Experts of a small language model.
Size: width 96, vocabulary 3879, 4.73M parameters.
Experts: 16 experts in each of 12 layers, 64 SwiGLU neurons an expert, a sigmoid router.
Training: a variant of Muon for the experts, 344M tokens, 14137 steps.
Below are experts of layer 3 (counted from 0) of a mixture-of-experts language model. Rows are named down (a neuron's output weights, with its number) and show model dimensions 0-47. Each number is 128 + 32 x the weight over its row's rms, rounded and kept within 0 to 255.
Before each expert's rows: "comes before" lists some tokens at least twice as common just after its tokens as in all text. This comes from a sample of Wikipedia text that the model never trained on. Tokens count by the router's weight.

# expert 3
comes before: " the", " a", " his", " an", " their", " its"
down29 [ 86 183 135 131 164 180 123 120  73 134 106 133 107 111 141 177 157 129 111  99  85 139 150 157 151 100 179 183 125 122  98 110  93 112 127 144 112 129 132 140 173 117 137 125 148 120 128 144]
down30 [ 90 100 190 212 147 108 118 165 108  99 146 191 123 167 114 116 102 149 137 168 136  98 115 206 101 124 127 166 110 111 131 121  97 139 157 159  96  94 109 111 132 106  89 127 175 144 116 132]
down31 [ 83 137 100 117 151 149 187 151  96 149  97 102 182 124 145 164 164 168 125 109  97 151 133 146 175 168  74 113 137 121 169  99 112 191  98 121 121 121 166 114  96 138 168 132  97 130 124 103]
down32 [125 125  84  99 199 130 150 179  60 162 123 114  10 177 114 124 130 141 152 164 148 175 115  90 135 110 121  91 149  85 131 126 111 131  95 169 144 104 161 152 143 121 136 110 119 106  98 158]
down33 [127 139 132 191 137 152 181 106 128 122 122 153 130  95 148 125 153 182 115 170  95 105 152  92 111 122 146 103 120  95 116 195 108 121 155 111  97  81 117 157 134 160 156 166 123  97 137  89]
down34 [146 172 140  61 102 112  68 198 144 114 208 108 105 178 115 146 171 149 129  97 130 148 167  93 136 148 142 152 156 146  50 170 142 141 142 172 127 148 165 113  89 114 184 141  92 146 116 142]
down35 [141 143 119 111 106 170 131 129 118 108 131 138 131 108 121 136  84 181 103 129 142  94 185 141 110  72 124  75 156  69 146 148 143 143 136  52  94 156 114 124 161 150  91  68 107 173 139 187]
down36 [ 91 100 142 140 131 160 127 127 111 116 101  94 136  88 120 102  54 150  71 109 129 111 145 127 142 108 148 188  73 101 159 111 111 127  85 130 120 164  40  79 112 189 120 152 183  87  95 126]
down37 [128 125 197 162 126 131 109  97 120 168  83 152 164 129 115 146 104 132 101  83  99 177 146 156 159 184 156 150  79 123 111 194 191 125 137 125 145 126 142 147  95 154 148 167 128  48 162 123]
down38 [140  92 148 101 171 141 115 125 142 124 172 134 154 174 138 155  66 165 160  94 131 139 142 178  70 143  62 105 147 119 129 105 107  87 124 100 156 140 202 129 123 140  58 125 130 110  83  99]
down39 [120 165 105 168  80  90 120 101 122 119 149 187 166 128 138 112 176 141 150 115 191 130 141  79 111 132 149 133 122  96 150  90 154  51 184 179 119  93  91 142 153 139 133  93 160 199 170 145]
down40 [147 192  57 136 122 128 153 128 104 163 139 111 159 167 140 149 128 123 163 172  94 155 147 101 107  84 120 150 107 164 161 182 174 128 138 168 131 106 147  96 111 121 102 113 124 154  92 125]
down41 [134 130 159 133  90 111 111 123 100  85 185 125 101 133 148 230 153 143 159 113 114 108 126  52 142 116 127 180 142 148 144 124 137 156 112  44  85 143 147 173 166  91 131  86  88 205 103 110]
down42 [136 177 104 130 172 123  78  85  79 108  98  85 111 147 149 137 112 169 176 130 115 125  95  98  93 132 113 113 112 173 147 158  81  66 134  46 147  94  92  85 155 129 144 186 108 154  68 126]
down43 [102 164 106 122 152  92 141 121 145  72 149 128 135 125 164 116  96 174 147 149 155 106 147  49  76 146 101 114 149 136 105  78 107 114 155 120 130 118 129 127 135 173 149 125 132 139 130  42]
down44 [187  85 163 140  98 104 195 133 142 164 101  72 215 183 121  87 115 184  98 136  99  88 108 120 203 153 120 153 111 153  76 113 109 102 141 165 117 108 136 118 141 155  97 102 107 115 102 144]
down45 [143 168 158 130 149 147 127 144 168 175 114 103  82 116 155 118 111 112 121 126 137 161 125  80 175  74 109  78  78 104  89  98 102 168  78 103 107  79 120 152 105 110 177 135 149 147 105 146]
down46 [172 156 107  93 166 151 123  84 121 121 129  59 118 126 144 115 102 154 116 162 178 163 143 174 174 141 140 150 108 122 126 139 114 110 128 150 206 158 135  90 107 154 207  84  96 108 132 119]
down47 [ 51 134 118  92  58  76 143 146 125  95 174 140  74 193 151  88 143 144 134 127  99 128 150 115 102 109  99 125 103 139 129 133 114 179  98 132 144 148 130 113 174 139 154 148 122 199  91 173]
down48 [124 186 145 166 152 133 128 104  91 117  82 102 100 114 130 158 209 121 160 140 132 147 154 134  62 105 141  96 154 142 156 127 137 143 164 172 149 157  60 146 168 147 113 127 127 162  89 141]
down49 [157  90  98 176 148 158 152 113 133 171 110 162 173  77 175 139 153  76 104  98  95 129 147 136 126 100 141 108  80 143 139 123 163 190 112 141 136 152 146 104 156 151  84  72 119 104 121  94]
down50 [100 117 107  90 113 143 141  19 172 108 136  69 165  88 110 125  85  96 110  87 128 123 155 121  42 117  91  86 117 145 159  90 154 139 107 114 109 165 106 148 123 148 142 128 150 167 151 114]

# expert 13
comes before: "0", "9", " |", "8", "7", "6"
down35 [114 133 108 135 123 145  94  57 106 103 151 159  87  74  90  92 111  86 145 111 174 119 148 169 173 141  93 115 107 137 115 106 127 117 102 173 122 100 137 120 123  73  97 157 114 148  85 120]
down36 [179  78 116 186 147  89 131 152 108 103  57 153  94 136 126  78  98 139 110  96 157 115 116 112 136 150 111  75  85  93 115 153  82 103 143 157 120  87  65  92  99 116 145 139 154 131  55 113]
down37 [145  68 114 114 155 136 164 144 151 105  98 187 120  76  93 101  54 168 135 132 185  97 107  86 109 197 128 186 120 130  88 138 150 207 151 118 141 172 166 161 190  84 110 117  67 173 171 158]
down38 [108 129 192 149 138 143 156 112 165 129 142 181 108 127 128 171 103 121 142 111 187 169 138 111  87 146 146 125 125  98 137  76 148 147 135 132 159 189 168 134 114 143 123 124  90  92  81 111]
down39 [ 83  93 123 130 125 179 196 161  96 101 155 168 221 151 102 102 131 125 123 101 120 143 118  82 156 100 139 180 168  57 153 128 141 106 133 115  91 111 150 129 152 170  95 151 143  93 112 139]
down40 [106  93 162 113 124 167 124 138 140 168 140 125 166 187 135 163  99 170 153 114 164  92  31 162 112 148  83 127 148 132 137 138 132 136  98  79  95 112 143 199 126 112 112 105 112 125 179 103]
down41 [116 140 127 117 179 114 107 106 160 136 138 114 172 173  81 150 132 116 120 185 213  73 113 146 176 157  92  46 111 169 174 165 131 126 105 141 114 129 151  75 139 128 194  80 102 167 142  55]
down42 [133 153 140 163 210 114 121  57 183 139 112 194 180 113  98  98 103  83 139 113  92 134 171 185 171 151 125 153 105 123 124 118 122 111 109 131 142 150 118 123 202  85 109 130  92 162 105 100]
down43 [144 136 130 134 111 181 154 115 129  81 137 156 139 166 127 120 101 104 112 141 131 197  66 137  81 149  73  99 155 136 192  97 121 140  92 116 113 152 102 125  61 148 116  99 185 196 143 180]
down44 [112 188 132  92 116 115 134 138 163  91 159 127 161 211 106 150 127 140 165 120 134 131 116 175  65 148 115 161  62 140 116 148 156 133 194  92 143 119 129 126 113  68  95 162 127 102 156 135]
down45 [136 108 167  60 127 130 126 117 100 116 141 135 115 136 133  92 111 141 106 129 111 201 133  78 157 204 149 136  88 117 160 137 158 184 102 138 111 135  99 114 132  99  72 152 110  91 137 109]
down46 [131 119 108 172  74 121 113  63 136  67 169 136 114 198 170 188 130 133 143 125 179  76  92 155 178 127 104 100 113 123 164  68 137 108 200 170 169 127 147 121 129  98 153 128  73 114  88 153]
down47 [100 159 141 177 129 154 111 168  84 123 185 100 119 147 163 153 150 111 129  69 125 168 128  73 165  63 108 129 120  57 132 140  73 201 113 124 135 139 173 145 154 163  99 128 132  91 115 203]
down48 [104  92  96 135  82  97 176 154 124  42  83 162 156 142 123 100 116 135  92 159 135 130 101 124 164  62 130 112 141 142 150 117 154 101 166  91 118 156  76  98 145 135  97 150  85 122  92 158]
down49 [ 89  84 126 105 163 113  96 116  97  87 152 114 168 114 195 104 118 103 140  98 145  74 193 149  85 102 149 107 117 129  87 125 108  94 123 158  87 146 116 103 103 130 120 148 136 116 112 119]
down50 [163 111 126 140 142  99 147 158 155 143 125  66 142 109 122 160 113 143 121 174 110 126 105 118 138 142 196  42 198 123  50 119 147 179 147 151  96 131 137 173 114 153 136 155 120 168 150  60]
down51 [145 113 153 123 143 110 127 128 159 122 148 193 123 188 152 148 180  89 130 109 176 146 133 123 135 155 102 108 125 177  97 174  97  51 139 206 135 112 132 150 131 118 106 128 158 126 115 141]
down52 [100 155 138 166 133 126 168  60 128 174 129  62 144  73  83 104 161 159 158 134  90 160 158  86  46  90 171  67 157 116 164 130 154  78 171  91 139 127 126  97 109 146  80 126 118 106 105 186]
down53 [ 75 136 185 117  69 119 120 102 114 127  92 104 139 137 128 142 143 108 177 144 122 113 104 123  56 157 126  97 200 166 128 168 116 168  85 208 172 138 165 198 137 193 152 146 145 152 147 165]
down54 [140 131 171 118 128 133  69 128 158 145  84 134  83  99 142  92  75 118  92 131  67 133  92 205 128 164 143 192 102 174 163  96 164  94  60 177 130 105 120  80  98  85 111 128 114 139 109 150]
down55 [ 77 139 122 100 141 145  81 152 169 152 115 138  74 198 127 173 108 144 113 109 146 141 135 130 167 141 143 140  75 145 174 180 146 162 142 130  72 117 119 139 112 173 148 119  99 100  96  73]
down56 [107 134 106 186 164 198  90 134 211 109 119  35 118 177  98 170  77 133 160 153 123 103 114 172 156 111 101 172 147 100  92 162 173 151 120 167 155 134 141 120 123 120 149 100 143 180 116  36]

# expert 9
comes before: "-", "|", "==", " The", "The", "==="
down10 [ 90 122  82 147 154  76 104 130  93 130 131  84  99 129 107 142 124  93 179 149 140 157 128 147  88  85 131 186  94 118 149 184  99  95  84  74 122 100 156  94 148 105 113  99  99  93 120 137]
down11 [133 163 139  90 152 102 108  95 148  92  79  74 109 110 149 113  83  91 108  84  29 146 103 178 181 139 129 125 115 148  74 133  59 114 112 118 119 106 160 123 146 146 100 167 126 114 126 131]
down12 [171 158 157 105 183 146  40 125 102 162 113 115  87 125 167 158 115 131 115 126 114  83 109  90 159 113 113 142 144 118 184 146 136 150 191 140 105 179 194  87 141 130 147 139  96 150 119 136]
down13 [ 73 110 106 128 136  78 171 128 123 155 131 161 189 139  92 155 123  82 132 131 126 146 136 130 160 112 153  98 168 126  92 159  97 143 100 124  74 114 134  83  83  62 151 169 134 128 158 128]
down14 [108 131 142 111 120 112 135 179 165 174 122  62 135 159 180 120 132 164 101 158 135  94 134  90 104 119 180  91 142  75  77 113 107 124 141  79  99 139 150  85 141 164 145 132 131 113 135 144]
down15 [ 83 166 134  89 120 119 172  77 146 171 147 170  84 159  88 169 158 191 123 176 164 128 103 106 164 111 140 132 110 182 108 165 106 128 113 180 101 114 118 125 119 102 107  94 130 138  95 141]
down16 [158  99  89 108 151 195 152 143 106 176 154 155 159  78 122  99 126 172 174 117  92 130  95 153 134  99 136 168 134 122  95 108 159  66  74 105 153  90 148 101 104 139  87 129 139 127 159  92]
down17 [151 142  91  99 147  90 201 142 109 156 100 108  97 135 121 172 160 146 123 170 190  55 151 123 146 131  73 149 124 110  74 141  99 125  42 104 109 113 159 159 163 114 107 198 161 105 102 181]
down18 [109 113 139 161 156 110 119 109 162  89 142  97 189 108 118 102  52 133  74 128 101  74 142 111 128 123 143 152 194 164  96 133 142 136 146  84 119 130 123 122 152 157  90 132 151  97 143 167]
down19 [144  91 111 116  59 175 177 138 163 184 127  93 112 146 142 107 102 163 182 150  78 175 134 160 179 135 141 122 177 134 145 165 125 150 146 175 135 127 125 108 149 113 129  72 160  81 145 156]
down20 [136 156 147  94 138 115  99 119 131  99 164 126 131 140 140  93 158  85 131 149  95 177  83 114 169 121  78 112 155 143  97 171 103 145 112  88  95 124  96 125 133  78 124 178 159 129 121  95]
down21 [125 103 176 125 137 123 147 149 142 103 135 104  96 136 116 133 105 153 210 114 103 119 136 138  99 102 132 149  96  64 135 103 112  61 119 125  41 149 109 132 147 128 152 165 169 123 130  85]
down22 [135  80 102 145 121 104  93 146 118 215 141 143 189 155  89 125  25 127 159 106 154 111 143 128 102  77 112 124 140 176 173 131 154 153 116  81 163 165 116 132 144 122 155 104 199  76 192 171]
down23 [141 134  99 196 110 154 129 155 153  84 136 196 148 110 155 134 172  99 133  94 122 139  91  75 129 101 144 141 142 139 184 170 146  98 120 109 116 184 133 130  93 119 104 109  65 188 104 177]
down24 [173 121 133 121 116 113 151 109 120 152 159 179 181 144 166 120 166 120 131 141 114 125  91 189 129  82 143 172 136 141 232 128 193 111  75 144 147 135 110 160 131  47  77 163 118 107 181  92]
down25 [120 148  95 117 130 127 167 117 133 169  96 106 130 147  64  78 173  98 140 123 130 157 142 141  79 148 168 117 157 104  94  90 180 105  93 137 144 108 144  91  90  79 112 114 194  69 135 166]
down26 [121 167 169  79  57  91 108 129 130 190 173 147 134 170  78 165 173 111 195  81 131 129  99 135  67 109  95 121 104  86 141 135 192 125 116  86  99 134 114 158 121 136 107 116 134 166  84 161]
down27 [131 118 157  98 101 155  88  87 148 175 144 148 146 126  94 177 184 142 149 142 148 111 134 104  90 137 140 175 184  85 112 132  95 163  86 157 123 158  88 140 151 173 136 175 125 133  66 171]
down28 [113 134 142  86 149  93 154 147  61 154 193  84 123  89 142 113 146 134 107 158 143 159 116 133 106 162 168 110  25 148 107 146  89 170  88 106 115 106  96 131 138 166  71 155 159 109 100 139]
down29 [185 136 167 134 177 156 148 105 110 117  67 102 188  93 159 129 144  84 136 162 101 137 125 107 128  89 119 150 128 156  83 142 102 112 150  92 116 104 162  70 137 138 116 162 159 111 168  90]
down30 [103  76 137 125 170 128 143 188 140 146 104 128  63 211 103  80  59 185  96 118  89 113 195 111 112 137 159 134  54 152 141 105 106 118 128 117 126  82 117 120 115 156  91 142 165 142 164  96]
down31 [141 127 111 150 190 111 111 148 178  58 138 117 166  64 127 105 127 152  96 159  90 164  90 161  91 169 106 119  95 199 129 102 140 172 114  79 144  66 119 136 130 155 165 145  83 184 190  91]

# expert 6
comes before: " ", "|", " —", ")", " +", " −"
down0 [146 143 108 136 128 107 131 190  93 155 171  84  59 123 184 128 151 141 136  91 131 150 156 152 115 170 138 141 140 106 134 112 154 155 125 142 110 213 135 161 166 178 170 100 158 104  96 120]
down1 [118 165 148 149 113 183 130  94  87 107 160  78 130 116 148 155 148 159 137 173 142 128 173  78 151  53 143 147 218 136 109  97  82 116 102 138 127 157  67 153 134 194 134 115 170 163 112 138]
down2 [100 115  97 149 166 105  72  92 207 111 140 149 142 131 133 126 129  83  79 116 114 143 114 120 173 118  87 177 142 150 152 114 115  98 122 146  79 155 129 154 167 153 138 178  77  89 145  75]
down3 [144 130  76 111 134 137 119 107  89 146 142 129 141 212 119 118  65 188 145 125 143 113 158 105 156 100 119  99 145 172 160 182 111 111  96 145 133 124 111 162 140  72 139 156  73 125 127  97]
down4 [117 130 131 123  88 122 159  82 157 163  46 119 128 108 153 119  92  97 106 112 154 104 205 111 145  67  76 167 182  80  90  69 174 120 127  91 124 136 121  94 154 156 113 108  87 109 116 114]
down5 [135 174 116 117 127 152 180 148 121 130  66 163 127 165  89 123 138 204 142  75 103 129 178 126 177 143 141 137 109 125 166 205 155  85 124 182 112 138  61 102 115 108 145  93 127 131 115 115]
down6 [114 132 114  86 148 118  95 150 131 119 123 138 134 175 115  76 112 125 184  51 147  94 136  96 106 176 160 227  84 162 159 142  98 156 183 125 121  48  98 158 140 153 104 157 144 148 157 116]
down7 [126 166 110  14  94  98 150 128 176 146 194 122  94 103 108 126 198 144  93  86 138 152 141 157 111 161  93 109 125  89  78  67 117 124  72 142 116  82 140 122  89 129 121 158 177 109 103 113]
down8 [179 150  81 131 125 121 122 114  81 165 154 131  50 123 145 127  38 130 150 108  88 102 107 151 122  40 184 126 146 116 175 115 144 103 137 109 180 111 128  91 124 143 148 101  94  31 153 175]
down9 [111 138 152 180 181 107 100  89 127 192 121 138 123 154 135 142 110 156 155 158 163 170 125 111 147 108 112 140 113 165  96  89  39 114 137 191 117  99 119 131 124  94 177 122 135 137  87 153]
down10 [151 160 158 186 159 136 113  66 139 164  92  71  88 128 116 127 137 120 146 109 155  80 112 163 161 148 145 150 146 162 166 150  96 102  70 104 157 133 150 156 154 168 120 104 188 124  70  83]
down11 [ 92 129 150 157 138 158  99 125 142 106  92 192 153 170 120 120  98 114  70 101  68  95 134 141 165 130  90 121  53 114 149 119 146 142 122 138 159 108 142  90 114 121 119 133 158 136 118 114]
down12 [158  90 162 117 125  85 104 122 152 117  66  93  90 158 114  98 113 158 164  63  94 109 102 128  92 157 142 153 150 130 143 170 142 118 177 121 109 157 131  85 162 105 142 177 101 118 114 147]
down13 [107  67 137 137 149 145 171 111 138 165 175  89 134  56 123 168 121 176 135 115 165 106 175 166 102 188 130  66 121 135 110 123 111  97 111 141 175 106  94 113 143 110  54 150 138 114 119 162]
down14 [ 83 130 150 123 135 164  93  89 196 114 193  75 143 184 175 106 134 128 157 116  84 166 142 141 142 141  44  65 162 110  83 133 130 126 140 124  92 176 141 181 173 138  82 115  81 135 119 114]
down15 [ 84 143 155  98  97 122 122  72 176 152 104 122  94  89 170 137 122 134 123 159 129  81 111 119 139 145 131  55 166 105 155 181 177 140 139 104  76 113 102 119 109 113 191 171 150 140  87 104]
down16 [105 113 134  99 116  78 139 150 130 134  84 123 151  95 112 138 199 151 174  71 134 221 111  89 162 154 164 104 170 103  63  88  99  84 108 142 147  90  89 140 101 124  95 142 137 186 118 149]
down17 [149 157 143  98 184 123 174 112 144  99 144 124  84 112  51 157 147 116 117 150  70  74 153 171 140  93  56 122 138 153 105 130 110 148  79 182 104 160 149 123 167  81  73 117 127 147 119  61]
down18 [155 161 159 218 125 142 209  75 184 113 121  92 122 139 157 135 110  87 107 133  59 133 126 176 128  99 159 141 137 144  89 125 130 102 128 170 113 112 156  93 113 151 129 153  85 103 125 107]
down19 [102 152  88 127 155 161 141 135 121 133 105  93 167 111 129 176 192 124 105 125 162 131  44 177 161 129 147 110  48 119 199 137 124  88 143 120 104 127 104 164 145 134 161  41 118 137 145 125]
down20 [ 31 137 143 137 155 137 102 135 108  71 152 128 124 145 127 113  91 114 101 168 164 192 134  79 123 111 104 110  67 225  92 129 112 123  87 138 134 117  89 133 120 104 117  98 127 137 126  99]
down21 [139 117 202 173 118 131 112 144 125 135 140 115 177 167 109  82  71 196 107 116 107 146 164  66 136 146  81 110 106 120 151 161  99 129 134 170 182 157  87  96  75  75 122 129 126 113 135 126]

# expert 0
comes before: "1", "2", "3", "4", "9", "5"
down35 [162  74  70 127 123 119 116  80  84 123 157 146 106 166  14  69  78 120 131 166 166 133 117 131 134 117 145 148  21 120 113 122 132 157  64 118 183 111 104 139  94  97  84 138  97 176 109 193]
down36 [155 159 134 140 154 128 139  47 135 138 128 148 142 115 112  44 176 117 111 124 139 126 118 168  98 114 160 109 146 153 164 160 149 150 174 156 115 145 109 110  87 149 191 125 104  93 121 107]
down37 [126  94  44 183 167  90 143  39 123 123 114 122  90 162 136  98  94 155 137 156 140 130 140 141 122 117  86 162 109  93 118 151  90  89  95 170 138 136 118 133  84 151 149 182 106 123 125  99]
down38 [122 117 179 108  97 131 150 120 184 101 125 155 120  79 106 212 129 168 159  92 137 102 109 104 124 105 113 155 141 122 131 157 175 105 119 158 197 127 122 121  71 112 119 122 107 183 121  63]
down39 [ 66 174 117  98  79 114 136 112 106 109 133 140 142 134 112  93 156 111 220 109 184 147 111 109 114 124 114  52 136 116 141 145 127 108 135 175 163 143  75 137  99 119 139  98 101 118 159 120]
down40 [128 127 108 134 144 118 152 215 154 134 136 174 100 157 136 116  70 141  68  92 138 146 157 128 124  87 140 158 142 132 103 135 119 130 181 108 121  86 172 155 109 127 183 131 141 125 127 144]
down41 [113 118  63 101 157 173 138 113 136 130 108 119  99 150 140 139 159 140 156 109 146 109  75 155 142 127  74 117 174 148 130 164 158 147 134 111 124 185 148 163 135 134 126 103  89 172 181 100]
down42 [ 86 170 187 105 176 111 129  96 150 175 162 137 170 124 117  80 125 137  72 127 138 140 122 104  95 134 121 122 160 160 124 138 105 182 164 168 147 173  80 115  85 111 128 138 155 170  69  89]
down43 [ 77 120 154 145 131 145 150 103 123  41 193 152 103 127  81 157 135  76 162 146 114 133 128 146 110 123 149 131 108 143 147 122 179  82 146 157  85 129 130 169 105 132 120 137  98 120  73  96]
down44 [121  62 149 137 104 128 143 132 118 144 188 106 133  92 150 138 122 138 145 146 121  73 207 130 101 113 122  94 154 126 177 161 194 122 135 149 146 137 159 122 145 165 158 144 169 132  98 101]
down45 [138 113 144 161  68 141 154  89 131 114 125  77 178 160  99 142 198  71 142 140 121 138 156  77 102 106 150  93 147 157 107 130 113 102  72  53 130 125  88 165 146 126 135 144 126 105 158  50]
down46 [ 96 175  82 113 116  67 108 141  83 164 154 139 130 141 110 134 169  98 197 128 136 125  60 162 181 137 128 124 131 172 112  88 154 161 182  59 170 168 150 141 175  75 122  65 118 105 128 152]
down47 [100 118 167 116 111 111  98 170 126 174 147  73 143 173  69 122 132 142 100 129 161 127 154 132  79 153 131 168  66 117 200 134 100 170 105 134 148 129 149 117 200 122 148 106 160 108 114 149]
down48 [124 163  96 200 119  79 144 146 121  72 118 155 172 138 162  72  87 180  82 153 118  81 131 148 110  98 181  92 138 112 106 136 129 150 105 152 157  99 124 116 115 160 170  75 120 202 101  68]
down49 [147 125 110 115 171  96 144 148 142  81 134 171 163 178 131 152 108 122 137  59 114 121 116 132 166 147 163 103  78  40 151 112 170 116 138 123  70 165  66 102 134 128  97 106 125  67 169  80]
down50 [201  93 131 144 134  55 121 128 203 152 125 121  94  89  91  99 174 149 103 147  68 169  84 126 146 130 140  95 158  99 107 117 102 120 142 112 149 151 114 128 126  38 130 144 141 153 117  89]
down51 [149 151 156 107 139 109  94  99 148  78 172 119 121 142 175 168 151 107 109 128 122  89 136 149 142  97 119 123 136 141  72 193  92  93  74 194 123 110  79 175 116 104 113 102 136 145 157 146]
down52 [105 103 121 133 105 202 150 137 123 111 182 129 136 159 119 105 118 142 164  62 134 154 181 105 135 128  95 142 149 126 139  52  94 146 106 137 164 130 112 117  91 207  92 206  92 111 132 174]
down53 [103 178 126 130 133  67 107 156 106  86 134  58  69 125 171 104  94  80  71 173 141 132 110 110  73 188  94 105 123  82 100 158 133 127 157 140 149 140 113 139 186 156 134 164  80 174 167 122]
down54 [110  85 114  75 155 121 130  85  80 165 139 109 155 146 109  99 126 145 157 133 142 202 160 111 138 196  98  72  64  96 138  83 127 138 124 129 108  94 147  97 171  96 128 142 125 143 120 185]
down55 [114 146 153 109 145 150 158  87 179 118  70 127 101 157 125 152 171 158 134 124 144 142 163 157 112 107 153  82  77 139 115 153 126 158 127 177  81 126 169 114 135  75 149 129 107 176 140  65]
down56 [154  87 163  99 103 162 111 143 119 109  89  95  71 109 178 162 134 203 136 157 144 118 135 121  99 162  68 162 124 184 152 146  97 142 125 128 167 129 183 107 133  93 116  83 162 131 114 172]

# expert 4
comes before: " of", ",", " in", " and", "\n", "."
down0 [164 138 198 173 157 155 133 159 135 129 128 139  52 173  83 133 121 111 172 132 127 165 131 116 118 148 143 179 154 127 129 104 140 124  88 173 158 142 203 145 153 158 137 132  58 162  99 107]
down1 [155 122 139 124 140 116 117 108 108 115 162 143  94 180 183 193 125 136 125 116 127  89 177 196  92 165 125 140 175 130 114 125 129  98  99 203 157 166 134 109 168 147 114 102 108  93 173 146]
down2 [ 96 157 115 129  87 118 135 124  69 140 135 170 125  79 158 156 116  80  73 111 183  99 143  69 143 145 122 116 185 106 136  83 155 142 119  96 136 105 133 158 147 163 125 180 112 128 162 182]
down3 [ 76 119  95  88 155 133 147  56 124  92 155  96 156 113 112 154 144 165 119 103 156 109 144 112 167 142  90  85 138  92 107 183  72 107  85 135 105 165  78 122 146 136 112 146  80 113 113  87]
down4 [123 149 165  90  79 179 105  93 158 151  99 133 120  81 102 157 163 122 116 128  95 106 118 106 150  98 139 198 160 152 153 114 164 178 133 112  92 167  73 118 184 152  80 139 181 115 101 194]
down5 [131 133 168 107  94  63 155 122 103 150  82 113 167 137 158 119 184 118 133 132 136 117  96 122 143 148 138 152 104 153 145 145  94  84 149 136 124 107 171 127 141 109 123 154 109 205  60 106]
down6 [109 133 129  83 105  80 112 108 138 135  72 162 104 154  90  84  91 141 152 158 100 132  89 154 140  87  88 131 109 141 153 114 117  97 165 132 123 103  59 161 145 121 134 184 162 124 152 175]
down7 [114 123 160 142 152 103 121 132 131 138 135  99  92 137 104 143 159  82 186  88  99 123 178  91 156 142  99 101  91  78 146 107 118  90 116 146 137 151 143 116  96 135 117 187  99 166 160 118]
down8 [ 98 153  87 154 144 120 132  91 151 148 127  88 114 116 147 133 144 143 109 133  86  97 128 176 101 129 202 129 148 147 129  55 160 128 110  99 179 101 112 110 113 160 124 124 166 123 193 151]
down9 [120 179  83 136 133 120 136 124 127 127 152  60 115 150  79 121 139 120 168 134 128 134 113 127 126  62  68 172 196 166  50 149 114 118 111 140  72 112 105 144 124 133 111 134 130 151 138 164]
down10 [158  91 126  90 119  77  76 135 119 116 151 102  76 152 121 132 104 112 172 132 131 141 143 142 181  68  93 115 152 128 145 144  29  94  87 116 131 117 100 134  90  79 150 119 152 169  88 105]
down11 [119 107 150 114 139 140 157 120 136 115 156 148 136 160 137 156 104 114  91  52  98 169 149 115 187 119 101 112 132 196  91 116  88  47 125  69 153  97  93  91 125 147 121 150 176 113 199 178]
down12 [116 151 118  94 158 158  95 141 116 153 127 114 103 191  90 158 127  97 190 149 107  64 134 102 112 118 108 122 119 145 106 177  77 111 155 113 101 108 197 134 103 129 141 166  93 155 154 115]
down13 [ 81 128 103 132 124 115  77  64 110 133 128 122 140  96 111 110 105 161 138 186 199  98 171 124 135 125 126 154 125 111 199 142 148 127 204  91 143 103 109 158 121 129 169 153 166 144 109 122]
down14 [ 75 123 150 138 175 130  94 124 113  59 156 128 216 167 192 130 153 168 153 130 104  44 209 118 163 139 110  84 102  91 126 122 124 103 156 119 136 194 131 124 151 117 126 101  61 143 140  97]
down15 [136 126 135 116 174 125 150  87 141 131  93 173  90 111 103 125 124 146 103 129 120 115 180 106 147 131 148 110 123 187 116 138 128  92 102  86 148 100 113 105  72 135 148 124 105 171 110  46]
down16 [116 151 122 126 156  83 116  99 175 170 137  91 104 105 119  89 137 126 163 104 129 131 101 130  70 200 113 135 124 101 147 133 138 122  95 181 184 178 151 117 135  71 137 161 149 154 132  97]
down17 [182 139 132 161 107 133 174 165 149 155  62 121 135 121  70 144 118 152 107 118 120 109 104  90 126 148 118  93 179  61 150 141 127 149 105 163 112 132 141 158 136 135 103 127 114 117 102 117]
down18 [145 178  86 127 152 117 133 175 143  75 129 108 203  88 141 127  83 135  87 190 109  92 151  99 119 157 107 118 127  96 115 146 117 151  74 129 154  90 123 171 176 181 131 151 146 127  78  99]
down19 [164  65 105 151 113 120 151 187 156  88 113 133 191 123 120 132 183 163  77 103 116 176 128 156 112  74 121 125 113  83 187 150 132 135 156 117 111 151 159 138  92 149  79  84 145 168 108 169]
down20 [ 82 115 173 144 158 137 122 143 116 118 184 176 125 118 102 105 185 132 156 124 166 107  69 141 166 123  87 168 153 136 139 107 103 201 121 116 101 143 131 160  99  90 162 143 146 133  91 113]
down21 [138 136 150 143 116 147 143 122 138  80 181 143 161 124 125  91 148 159  80 139 144 128 170 116 123 157 122 125  30  54 159 103 139 139 158 144 108  89 117 108 125 172 123 140 152 163 146 132]